config.yaml
normalize_top_k: true
routed_scale: 1.73
lr_head: 0.0109
grad_clip: 1.0
Below are experts of layer 3 (counted from 0) of a mixture-of-experts language model. Rows are named gate (a neuron's input weights, with its number), up (a neuron's input weights, with its number) and show model dimensions 80-159. Each number is 500 + 40 x the weight over its row's rms, rounded and kept within 0 to 999. Numbers have three digits each.
Before each expert's rows: "mostly gets" lists some tokens that are sent to it at least half of the time. This comes from a sample of Wikipedia text that the model never trained on.

# expert 1
mostly gets: " C", " S", " D", " R", " M", " K"
gate0:491449527471470473483560527522455549498542540470514520468546487559524477491505499526432454515558444500505539505423398480468497560503532573529519542490478495540503490494497501514472515530546501494489561525483501549485603530467550464470546529
up0:508573520461537411498527545428598513520534539518502427513458505523464521474455453454501417537535497472598489519471500540451507550484506490507526531519524489455568498523514441459479581574511488460549571467489486533462470431501551486509518469
gate1:474511532473553451465537512531505503514566461518509458515567439518484523519493428597554487513430479498433478461445446575523544578558481522491514467601507465522577515468485521512508450518485471486503447494465459570541566482593458490496508509
up1:469460560549449503536544461485521491511494556493470492553424520445496512503419499498411484415516447501562455492496581540524507452527560485461513512485391571464466543562534466512545532469461487469512533589498472536522468472524573517465460456
gate2:505504494485523539430522535526476490428473527470475538568470572484501498564566484464477490482582446477486527493484476486614524516528522449487522490541495499526554467544495546489513536521476535464517447504479418500463404453532476592496501459
up2:565547522432500469521444523501520511457495495470550501543492586441501417519424509551455492533521429465596496488528526500481492499458489507549568506455520496451537537460568511485549456459452478457591536476512539497503515577483501511479450452
gate3:546460509547501603472505410519439451523515515533543473484478508508549517575485513504616551522524489463458520504507482593478500533595569579505507533548552540498511475538483519538502514548527565519536462507511543581541495480467492499518463566
up3:516500498453491501503579521541475568486548463430507529555467555526477561458491520500483513555509507450534555479492503473547584443511547508554500498522474480475506512511532573520559518514510456432536542525592475529429507529534477473552446532
gate4:405534494484521559503439567474453516496446562510489502522526479513543493499520481473460470462540492537463458432502474519431481469514538470461529472484432459551537391518433475563553481503486508480460563540478461518525513501485406498521538514
up4:495446454482441569559541402464526477558466503473405466457427509451477501561544503471488564521536460530519516540430463450495493456482416509488468475470509501435473459498517466496504495483507510448556516502533493461522459438558528504529508500
gate5:481496566476449541471550505554515399524539495494504494488523489471460500453507485473562524511390503491491434488518513518511418512491491444473507467490442478558508445475541505486590479511513559464466541574492458551556417440458475530491554526
up5:503502493521521529488497456495544521446535563467529475496507489497546495501527485573562499459426555469541480429475424476525488472465592462519498542502501488480515542567553546512537505494512509456487550507533471475507470459508565524544491497

# expert 11
mostly gets: " an", " un", " a", " Sch", " inter", " ex"
gate0:495513421521482522527570566497489412496533546529498499524466488566484463544518493482466469494496442502477552492509493490472520547585533511516544544472523485485510461526453455520523497565539457549506488550555420490463493498450432523591592594
up0:486493524514474519506548539507554434512503564536490504499485522470426465567488475423510540527558470522505463463600506500555479609527489575581516486484422413484520437519584532486460466534503444466513549495492543459514513454520537556477502546
gate1:596426471545428453507468449504508522478489495549485507517527449561478544507451581471509463447488565553503534489536524500499464537514479522476490507481564472537452551472521485487511603487532510574494476511503451504459458428447494504505474491
up1:422516530518586477504483499458551571482484476493485496469480448409510447507588508538470489561502507497564555491477546460561534504584486531512485501458536369416531471475518527515520519533452553432541561545483522509518514479458480551486447494
gate2:460566466448448510507480470499508561419518535520463530441444529516555458509561509506468518506505524479510586440528551518540475583486529525500548528491490539480480516460525455511508511565537474441505505412536564536555528515537542580508505466
up2:457534553468587449567463529494472482493519508409570490462515458488485523497443445496473488516506430468517410492479493549579521459457531468512555526421530470529490529434525496524526554507501491486475555491452539468515587439528507444604504460
gate3:587489546489483554489496418576509398560562536415473537422487431481507536550478500464493497545472511480465463562458538458451472475449529543495447409494510429541530469537496498522534484425466561513478485498532471561453468441554531548503515495
up3:475484450527446512442488439490469453508534442419486518484515447512583555437509445491564561489443532501477485472525451469444510462467412527497452504504506501515556477557559546530452610526502493480506524532564474500538434487574542532515467540
gate4:487515467489514524476512574526441497473487468441438414452515573592491568504529524545544502509452469482531521505488503427577520449508473506500429531475460475466526439514549608518449545504479466536498480467503512461506445490550449515504420554
up4:518479533520478556572496528470471474537537599546488523535500479487498534417491527514519494505463519543462511456505505479425583548467535493460490521469568585496586536529492533444555557501485461494466596468526495485533572574541510488521487531
gate5:528403501497524530486533535487513470484537536579448501498506504533513470438499550497534461473472523512531524459554473509488496616461535451571501531464521534459521486477538498455541543447494592523543540486519524547433489491452536525421498552
up5:485494497532497527457556479443499579526538470419545460494521427430503513472436496521523503549485552489533476444522506518543434503494505447476511436489544504564527490466484472562454515421519484545549434485544470524423468446501527544528552565

# expert 19
mostly gets: "| ", ") | ", " Sh", "- ", " |  | ", " In "
gate8:478499456525458509516495481518582600431465525511477565521452512516507492431457464462428480522479493470586571555544479580428465463488526538416423460510533526541510479426449493541469475455493506538510464473473510439524476475520470457566445494
up8:509483493408500561490512529532489506473465521551488463438523483494501545483488492521431500483460512434529491506463484506514539529517578537468504597497535487455533534484525544496473513466465477427550544520467455577552530532610461536461494585
gate9:527495505503494535486427483504523501498494518467520544527465572457486560545522610487488464528506454497488491481481478502597506479498443517529562540488499536562426534401495522498555523496513459529504472535531560560462480451578450530428472490
up9:674478531529507466529498507482507497535480433513472520503487547488505517484472529493497517485513495456513450479511458484500507493509482518471481543498515482527432542504494530499428504479551472525505425529463484535408476467587465505459498600
gate10:590437464477534410522560493563507477454570466522503505527496500429493492459534494544497529481533476580498472494493475496531519539468501472548435508565454510492534493463501476528516539533476480636488464534545513473480487474510475484529487483
up10:484540467599473525495517500536524497481519539485498448523432552496494465488465455600511453466497528508523487484523474496559565533446497466485500479504474475490509444432449515503512571478519509512485471434574569550535462469529470496470451490
gate11:448445449477573481467473501536537491429566486498455458472490534558555489564581535510461523457484467439495515511549464501508432468525447523525508530528550510517534437533532547507487479465511573482413517498532523505514536502404527582446514485
up11:457448544462546491474492505503397522491499481543460444517549403499525569540478462526479501466520540552417544535586558371431428454539477515467493438534513494536497456502508514458413632474548514514496479505502504454538554462466510526532483602
gate12:471458481520520509559462463391500464427507482541513537535552487539481526514481470487495468462508499508527512591470497509534588532494468522512506528471515545450503506492547469497521483490406485532462494509363532510472467521544395508519508533
up12:551540501522475552449506517562570588513458458477513478482413532542514529539581484519517503514493497484423506451554519466494491488459545512496482408494502445536498511480470484503441495465516551495520504502616458477505579510456530536498480562
gate13:459458457555442548554545449472472500504477545493475509467450507461480493466545507525603542471419441505409455468513518447542523622576531571471520537525527461563512505515454487493501503558474514521525506492546541522442504513562487518518436504
up13:553493451457466509392503502478472513502515535518478479510524492565491560560481455490515472538521520536577518498479527573455456454423580530529505486493450523538494558457508484557515535533520427515530466442554452476509431467513570504434506487

# expert 20
mostly gets: " League", " film", " team", " work", " group", " game"
gate0:499576453519479561486431486506485484487457426518477476468455501516486502563463499478514501439469468539415512504459535580544514447546546466554514499469477421426496487416497432566460545511547480514513458498539475490479439538563509563427501465
up0:469425462480540499513454565463481502535484440492472477541504466453552520481453532538482488569466547470467417467517503537554502483482444517439628476485483479434536506556481545471497501534534516537509583514503527564442461496581584485467451553
gate1:532513534487502482543507552509471539481497531555520559486501503505534527524572489530468536461522481505548456458548431502571507491495539566534508475483540522500500536553427472484479484534571398490556540500529533468504443465616473542526462489
up1:566524513427477569482490515566474525504485426447589505576510441518506508527584443550526484518400506470495459463495490490554593527460479538498519585547431510566536442552501501522538473464497525524522492529485464540518446477541536495514505513
gate2:509503493518500494514517494426493547479549514535527529420520496419534547437506512492460462574566481469499544492401479499493474523483457482525508526475500529432494553559515506467497529415523511519565529488455470505544478470491505568561474422
up2:466512457460458452526450533462537515482453480432537515434559470429488490550518469469512510514487557528500519568498505555519478429487558526513546506556480489510560558478516583557513504530515486455490478550470404469489445514544498508501535576
gate3:498515484590529500570479488536528488488454571544467505540517531512429468487444541486473482478471458451482584544509507499482496461554517483467542474499521590461563533515547392467489535399527483488408454508480576556520510593492509565515453534
up3:496469525484509477517443478580448528529562531524471481556547502511475516443466497518501506570513474473481576506458501456468513439535466387510573489566523541471563513474507588557495464489525509495509507415548498514516412514465511586482504467
gate4:480536498478399435516548543571545518508526526480471459535534504477491513482490414564508484440540502544560442521474508533504487492494510529530532483498515521428472490512515455439501486466537525518399582497477489557433514523567434489529514437
up4:559469503531446448541514492496529545549525550533468430605540494555418468496455471542497454450541509481552500507460509516487509480549441502514509583541523490451556430517479477485415537489484471530435447561510547494497462511504499457425519461
gate5:506448463519499499490549485500487484543462493417462526478543624548514354605539586494443490510482519537521512501431532517562483495429489497459488471519489513461468496504469520534495461470532567514415448552478511479489490547514468522520512488
up5:552539530463528529455489495472509553507540537524602488556421450564525687516459465448453501504481453434467484512447481483472446512550506509494480525575404532475552565515470539536504418476523528509539517437531545522507523489479524509502531520

# expert 16
mostly gets: " of the", "'s", ", the", " the", " his", " and the"
gate0:510492472578493420505551431447448496517493522420486457440500445492430529539419492499466497474468484480459511474488537493523492436506553467505537510464449485474493467460528465513428555525492468489508502502483523453545557493555488531465439499
up0:496481491523542483487513497557555470490509461499484459516465500458542530504488518477538515433531484471455505533505500499480491541510440524539474469477476567496526498493431458611459563509356492519494459591548498612427468494477474484457508451
gate1:608529528484401466566491490513460480499495539507481490511475524556556478549489485499558441493467489510415460462548499454576503546478559444457453434529547512454531470523502522508469558537534487524556540448433462500497509544524503556467481578
up1:489443430565455445441465517492497467553551451447515541477511477511496517579445518465516434472531476505549464476496407445537515474517526528500476541535465473497528523586506509428554495551512471581462548454444500549456467475486494520450492511
gate2:399492550527514502514545492553499578474495510429489522456551513548474449541394505441535462456512524496494452534460512540541541492489558486479493546529505527554507522498475495598460492512488474530474519449509513522456583553548423477502430540
up2:522497509517504513472513515499520477463512456485475479457563549566527521470457461453476492530532539533559488491462570596527507546526458524504443594523533562525489457507421473537490530446566485499483501536487451489445428485519486436472588458
gate3:475498494468480504547501544509480520511486523465496492476461454445439401464531488480525499514480444510525450470592614509507492522423512459524544442471509514523459518501527529537535481508438464502442517503474467565431443496530575594472428443
up3:509533574513506532598538493520453547542420493463487466514416453437390543512525511530516491459489440500533512480427481538506466536445557505456450480481485518498495503546503533528535455515495553501480455556436538493486502572460488520436558442
gate4:491533534544506501537504416439491457536473520558578516494536527468526449524396483502480497450488483472506445517537506483521490525531443499404464488393524494533468541468477610425524536522541498529542513518441471478521490508567564465484503444
up4:547463535486527443518564546519515483491523484466509478553469500530573585490571471533529493454528488443556524486518533532483443460474536398498582509477484539473453519532508567485453460478526477444494547504481511462413489498475463539502499486
gate5:449561545467637499511479502485516543506464466468490501486565524535448525513497526471568479513487545516442485553564494465458537486471470512514486443555507548577499504566564527544520470530457449496426505454492531497505473467497518568571538546
up5:522545558601476468467554549508444415453509541528529522519483522535456534463478439549461479506525549422533548467467587498527550541525513487528559516517524442438535445499453486462510481490471484492468531523548481524497442502497531492447474493

# expert 34
mostly gets: " sh", " w", "ock", " fl", " up", " back"
gate0:432552513450504474498445451458534468505470465537478430498522554491540515528518532564478471442429451527489472470505563575474538485545514588538453509466477477437534447532539493483528471473491506471559472457584490424459517480580498477559435495
up0:490537505489469464500572441541479485497508502578429480510461440510535516390517454449456465518491519520488454426512481553528546520415459481537473540493553425518500411521454438454537519571502503481449529504469515500483540490392513503484503469
gate1:461522507567504459510500517517449434413455575548498554493434496462556469461492381486497485449532455484505520438522494550506494459496488464463502480467500498533512499535577501556467577393400518441521505486559475540517508470571529576503542493
up1:448506490471439457526459512501509477517470481458433497531540539451484493567574475487481447518449541546501453542521481565433541534504533499484546535586451534511496539498514491574496449529485473592529541505499498476501554539486459509485501490
gate2:491568523515519486530444546521502492443442501548448507406491525548479454476489421468515566514515439467566420511476607513439522460509517502497463476448471457516482413458578554544506499527425511423514456493472502531462508542516556563517520598
up2:539514467541521540558512541519520513478455547507488426479508587516475498520515506414493540492553478478494429531504502507462494462473519491529528508487491521496557492495528532511462523411387538476547529534462469473438475470482522498446471542
gate3:475523492547490470542498505403426473458487513574469532544551464508517605585506417492536457520487461521522453491473522487490493555537435452442526523484548527458531507526580509495434497412494440556529494538483505502446430479544512592454545532
up3:543507484409460518487412501443417558491488461558467486565457447556588495483499516455523475465554441463576481485451457469438468499407485499522468500528499609477493546585582466423556495484530462497501445493540471512453494525556442466536520423
gate4:472548486517538502574476549498455509464434537513486478499505549551524489539407479535455479469471528513529512536505518475397530521567549492485559501585527531495518542512490448497487519501558489476460473469589551490489470502598564515436504469
up4:477496459452483580396470463481510521456508549502478541522440475449526512472485563476583510534477501496503533492500489498525503545534554425447506517490533498445559458516508544613503527544520482521492467506488462499447527490560506513517474545
gate5:484508472547472453547539453513556512474497501551526522487452549500464484423414543431469418475491497514473485492474527450471500514533536455476547409453462530441527490511597527482536529447492459531543493426572523535484481450487512520493494484
up5:412525542509466491520556505458484500500502557458564495529542549481470521521461400547466483490492548434529523519544465477530538521561557534534574406535501433442535486497560478473531496451506528537455527488482453456522602492441531459490474529

# expert 4
mostly gets: ".", ").", "s.", " also", ", he", ", which"
gate0:479553478489553512580552456454428469501490542485523523582544497589493504451482466464496509505537515436506450460481576524567440470495594532478496503508466480496518468477545520460502442463552540516541484438476560483456467499426566515479503540
up0:565478556591503484525513424442462467466456451499543541535525515447559470507525532516469444475547569465482484553515498496517521517484576536538471503484514428516502532491475504528422486508464457424479512563431533477496512464546569477570505570
gate1:519450487493519462521484486483468465536513534485456493488528444559528491492486392479446479457518511469517530524437534563524492446487538510494494473576456530460478457467476532515576454540502502420500470453574431564523492510535489462425556503
up1:502493483533458586503518428474487449462490563544504518527536486542506461483552476485560594489457502481504485479556565543491525462504508568454477476479527535517446545460519400512461553469472506522493463469531439456454526423460547524496535544
gate2:506558528551421519519511535407496461508426562469438456516512459494458516449453508515564485514488502539584561455584527443500548490485527486538541535519568431540544460548455458575492547479505522521507444482450525486435486538458522471461539475
up2:499476501481465509420487538565502480472461455489505482469442528516477497506456486524462502479544465507558438562420535503575525439430525505559470443555540486526485429438521482503484527474536466514513432386501391535544478493494487475484494536
gate3:464602580468505471563423552523486519410519535513467529515503518496485532455477443506566444464432541521492524508532422512571482397558552514462530455490484511535548564473499438529532515444475515466454442486551513544564530466558482506471500498
up3:559491517474497555526523460453436566438473589482456512488563452457475469499499498534538449527505533459543532484500506434494512480569450479483500469519481487507529487499456537488516484503560492496508459446471506481505478564467514494505585507
gate4:478468439534448578530437552522525510511518468473502522496483544510423512546453448526542472498497504446513495544478491566495537565451497527451494482508564498529499526551444542511457502538505366595543564469501512535523499505490527500553542498
up4:403483455477514494536449554534499597557445532524541585571496503489485543554482459546446472549504503493478516543491404520501510527542517503465459530467544478528502503483489481553549538509480454503448470519458515482565529440463471463550557519
gate5:540523461507519532438496523418514501454516545473518482489540585510510457516503473533509514530428543525476550466534495485572488546492531551567564535534527490591510475431458485469445466493471459514426492477569458460525466466560594492511480556
up5:518485526522530512496496493505522496448500524524483537433625499483489522535486435466498496491408502541503547519549503468534547541523510621471519545518458500479505471509546481470468586487462515509435471439574530505515559501473504490435526565

# expert 5
mostly gets: " C", " S", " D", " R", " M", " K"
gate8:504470527465494472460491528495481579482493429488445464537457478405470432508493462494533491492517461562520457465471506556476469485500519463543462525475473561494445492559426480487475539438474585481422534538532454498428498532479511417553522495
up8:513554423414455524545482527458514529492441520481501538478488479525494423490468547483487518534536504466484558497503515471535486552434603585448485543500521529515475471523514492570511458550476578483489487509435474539563548569507556537491505424
gate9:510530478484497463454501547450491405459440508495559491529513486513515489515529515554544532486437511548502461549539496498562466519409483538492501519540489525530476550490473529487485534452516418525576488514542513475447496470496440497457540543
up9:481531495432520467625503501462566521440577490501515554528502540483544526530519558484490558523531449496461527478479474481453535546527527468525480506527550504442454582517572402462442506485475511587510501454519521510445455512545532494469371519
gate10:474523522491464468479484485568513488533518479459465484445466452420497508526487461504458487433453464501470486422491477572518488534492455425577474505473484508487510570458494535537480570450569487507424494482494489545522522494421409491534507533
up10:510459539487463468559458468434517491512493469471461485580474542453495484467472498491492478479452518448495505519485537565470467568518426422502490488612530568588544558526478532509525506480590470528443520525469534501520563521468485499505511443
gate11:447462451503533507453509537533451558487581492457529430536528539496470501507548483528542495486447444510528502512499481484509515438479485493511565541543446602517527545459457577446523502460540488516499546508460474499508395506567579515511545513
up11:455459557480518519468481606549486552534538580405543520482556498541526521535514482497490476490460481548483559460508494520483444514525573577541502484522534518546494512546582546514442529551595528525507435562460539531494534479556500471451467529
gate12:541508481488504529528526468448452537494385510503509561471535540491586487462521491490497566486523514397503498520523576579469503435523494528503557443555447530530551511409474501454510535499509529509514462445468470474474474488472507462500429505
up12:443438563442503538570518432504440485533568535497474476506524501450555541453443461551411473439508550494509510460458491459586503510469461445527519425486470465574505530430464493478501486444507488479562532431513457531530514447482501478470504391
gate13:456515498461527472517496533462582493485571449493595532468558507549563472512546480520536492565532513392508506516513537482518501509490500468541508520526439526509556496438580470514599486469530533477512582531537499485500571424515498569478535516
up13:483486484480533460477473470486488522547510515532483521512513537581471568492506436473488542491498530512452506473431522469512473441518545468516475481457468572439495475534494465520581524498500539521497442442518529505425460474554552523529502496

# expert 7
mostly gets: " is", " was", " are", " had", " he", " were"
gate0:522490504515487532517526506496470404469502562490534514510511583542517529524510541549505453540469474447437457515517465540505479385491418586467506463453511524465487542509536504512469556525484553478485522543515475567490565433488512493506510517
up0:553402490544501468511445502557509522464545504530453604466523493480492464509423506469559472519443467501520533479455483524555528580495510494556474570506555553478503520526503486469522559483502501539513430483504507564482501459509480513477466441
gate1:444535512469491522539543497415556445518414563509587538458463477567492475489492456490451468457495525575507493561429529471518484482538508426480557523515502537514476509470506530497453517417569536498467493574484506556474505490499575509477509574
up1:502570487507492584535531418471492496509459530515556591484481514523517491486477459465508488447489490557482459504450531479533513472518539490467603446550510488504461503543488577501493469491501492524485468502521552437529450432482483547467548592
gate2:501411453477442500585499469558493511561528513490526492546441538509408424507430504530498536540465543496470547520477494533517522545501509474457534503458519450555465596515444515491510519506440474483530431472534468519521524517500525541508535539
up2:485544538519536521556510503518479553571500576536444482374423485539538567471564522443508483443549514508522547453511477429531528499488461420523497536481518587511483525458501506524538494494511510576450514524554509502428547557486474449514505468
gate3:547499558519529534473474417498548452582543503487478432482459523505474457485541401528528492504516578448459513520475566477499557560524452521485476503504530466410495471533512445546523551528447515563500545600475534478455462527478461481509518494
up3:572458526595540519549508471543446522451463495475565513513574474468508486490451492489507468425457478505504458516489535439437510464422498475436514452463561465498524504471471509622449528468479465532460480534485576498483609534510524467472477543
gate4:526484527538513498511570536503517577337493526594468500515485469493463447497526516542461499533551536481501581489461464475508507524605510489509446521492444479525469494531545528538493485522503515519531471497556492502512534502523504425489525552
up4:518521486424471576559525435506479530497516514499487429502519564547522499505425456507510475490425499506515487520561508548502539507470436572511480415526580506426483549455445516524484465491591493516503577489465531488462519496493509475442492487
gate5:484462595502515516466517416441543489552506426456495444504447559509481550503483452512509458475525457485532613566503491562535493464484444501524533499503508543512459539553472450506483458488506486571501424532482566541480472510556540492454464480
up5:471483501586415465527545501504540404532525429563519496512433482468552519474387493452499547538569490461509501449514585491406567523520490494498491493411434576497462525487534486494500447478444525504519473454466501475507485534506517495490463519

# expert 21
mostly gets: " In", "In", " Re", "ro", " La", "ou"
gate0:430490530526510523490559469521546526525530530582504589527429498501483557469478493540443513510521471418436507479511503556518484513456498467510537590531534438511491523475491449523493529515514494467488469521518582499576500529531558457396504423
up0:567505519506504483493443542503423508486507473477544451503504408466477488561522450495525479513466455456499416466458538499488515516459524460496562503458453488550393455539550489526551485610530497470533473488471471547470509469549578577556492508
gate1:489525506475467511447503476538550527531500564485516543547549528455485429516538585469464436526406537541455529458529532534504508484498512552510518506447524572511516398498440517481580560556478579420478476463497516523517493521488549542508518459
up1:545511449466514515479494524512438501515538511498436503466432471509571511523428518490434523532502523501510541582420485475467475485482522513578513499577542455424475532447486453576510505541515553480483541515589516466492538502521465478569500489
gate2:523514480522520522517481546436500478507542485546515507481527456480462453495468498512481548488514497553532464472581492506496468500487533528550454520425534472524401468510474457422516575494499524510520505365585507464459477551558509505529457569
up2:529543531500500526485536500467469539500503495524512477593515545476479487440521517563426579469528510508484515474477539514503490511545469484511503476530516530481451492446516515442563470514495521458521486421537541457491518460484522504520554512
gate3:540507491464495560493556541483491467503516433458425451539550475472513466595471478491571473488483549516547477501569424499462409554585450496486510487453469496527489563496548509439496488516533470520534520445489526537473494539542548533525489455
up3:472517543494421557544508569491547487492545462545448472522507468516503490529448528566522441513478392537501470493476541491536390585525516455534527468460508460460544524500502469480524543515533557513563586612528426588523489524443516556453463537
gate4:399523499450475583498523472468531552510517521525469402521540486549439527530534518504498545492513526582511546527561490492503549423468542571511512546469511480485516549456510505482472502525509485448418544476465474450471544484435540481516463530
up4:559473537483519521530444437429527519492493642485455502438452455479490492546555555489523546487532492541522491492428553474478510450504505504498468482494494461467498427486503513422534496445466567566538529495472550512505516480469469480491514493
gate5:501542522523502525503416496426511516498544486479489466514576479488531450491524452527464445532463558588441529448513473527526468530576519484461554483527522475521542472530565453562506563445538468539506547462509496455542393534420622471491442497
up5:497550552545585508435517539551547500509562521515570443462429531526525535512487544543469433459494496452498564455501460505530511447419568494507499465455595482491512514462447505380513475517555529465457451532546480514523515495541468523459438569

# expert 25
mostly gets: " League", " film", " work", " team", " group", " game"
gate0:481542536464517529521484529554436525461488460434534574453495535498469497477587487524449474478474562467525496519493572475517472461493528547476516480595491611518482457540495436514434536506554459512531486509460506535530505485549550559468552506
up0:504481491519554418444443546504519488496508466503453463534499462610515489468442587496541513512518488461478467439456478433484517514532582502517552538502474525523529550459557465456529454492530475590493432512509447467495480523489524556421521580
gate1:464474512485490594504525560511455477457442439503502525566474562506458449506525467532512487501527510450475451440455501505491587488492487440524434502570420496448546504591434451465544525469503556571503491471490422529525458522452448542504474437
up1:465467449495547455492525459548565513512490493448523485499501503507512455522519513549532498530464493495442485479488589499448573552487550564512450463602443492548492563544437497584585499498481491459479519465532464465519514463580539552483499526
gate2:441480510433494434532506495485519505490461513481442480426488476506569466517518482526499473497543479558519475561556543474440529427456561480474525510512437505459436513543490414519438450481511544535458584485433542457489639477482449491422519538
up2:537519514478430428495492518520485553518456488521551525465513550521529465479444522506490511445519468530528572461483602528458497419527499450493518521458508528558418510497478461488563486477430519478493521476501450463493455499489478377487542456
gate3:466466552509496422491466475426437517492446458513444489538529510471568559550451498587478529485470509471420483492526521566506508538512412535518490507531504444523516518554482520524522477466445493567542529441594390510529512466455536512580513540
up3:507506488520535501521515533484472586604512380486512460488494494462474554498502509472519527508512466542553482494451478501533485492500463460540520557499512431488462559460386450546418475533492476495465535540523537506503573461481503454500513530
gate4:508542522492526490450503599507533506431442570508481538510536525552432445555493491518483461495517449496477517503477474493529479538447517502506497467483459494521481424509541565498510461479496503577546438525545525483511499533495500484438536461
up4:472473455535486557579533492502532570433598513447520492486462507555498537522574485448525543523399496520468516436518505459459511496542511489468514526416474525489490565433471515467545456472534468405479527548542498447463577463467523533492437526
gate5:482507556467466509459547591504419469469534503520420483476527523540555485517570434506469505500460553486405489568489464557510560538521568557512490564543517496550462531494492435572405517523511443526477442507527504568550474456485543507515487468
up5:493455570500532556551523567544462509516519474557508509448485537546484488498484525531515510492525508543447531546498439457539507507487521472543486434423529504457503459529522498546476545521443421554437472482559504499474520511455467496521497439

# expert 6
mostly gets: "1", "2", "10", "100", "11", "12"
gate8:490496510529480467425515523555469515571453533554508475618478451519455430466395532479472521493485491501482519471516478449553509536462507500489452527514510502465491503485481495520529492483442500488486510450488440515563542549479526490443511522
up8:512505563430528453489526521467547438529499524503543507493453501415482500477501489530489554491507481543452460476539548434454437414498546534600504535494466509510443552517505506499481496484514472536545484502565524484502454535540546508632539477
gate9:431433419513498353509548492493464434520516448506492505486506509539498467602522531513516471499548438495495486507495591510465469509562480515558571505444460489512515527531419507505411439535467501466484462510485526517486454540414506465498492452
up9:526519553495499529439476504465544484463483461462511549482515540494525494493527588452494505445463487490474567594481438529510539512515565483496457521528534595472408462483506516478523435480572556441561558479461530499475539480489535528523426490
gate10:530497455466530497513477420526498514531459513467552444564515467477445540440452561463472506485428461459482516499488527470479587446486505565505433398555509528517460502506533492535439548554429544477490395458442536560514479583519545584521448564
up10:530450574576486481491501542439456501534576547544501435497383462459536442478507464497490501447542466509512475537480520463453429487476480444514484509494526536461473488514488474398537526504583497471518522486413503529546479473430430495513494494
gate11:511511563491485473504508533519489491495468558545523444526522451479499527491481511517490533512444520498589522542509478503574475574503484485507564519485443473509486513466513513440539499589538564566486445490470470486444491429557433477538516479
up11:519495476492492517538554493483475542535483508502474493529489493502466551582486518526451533450559525504539562514513500423480452460528466525531479478556477482550467422579522525580512472434511601496466549413520561500506586560506540496476487518
gate12:466457491464513525486581466474491530505521511487598439540479527511491493503460552490460448473481544457494480481584525444529537500534521466523443502544503433484586492490464456522420508483499447504478501503511479611533513403517474531479465522
up12:519547436495513466507559538494500507577641526517490434435475502465562495497544472468533536498462484499477499482562539500562512497469515538518529562527474545497524556509483454510491535449520570517508476556498422539551571518455512574567507471
gate13:592487467464542475536431456523512489545465469521491439597448526556471460519534471481427459502504505466495441569454510534559450502534486479492483517514420463462544478488408510514478473539548442535469482463478477472527488539491525477548494435
up13:557531516480483551518489462451506442523501434452506400494482513552535531480477419495496470564486512420468466506442492553446454475504478415537527565515552492392483494404425458530516526483458449461532473575507520540488468538501465432431486503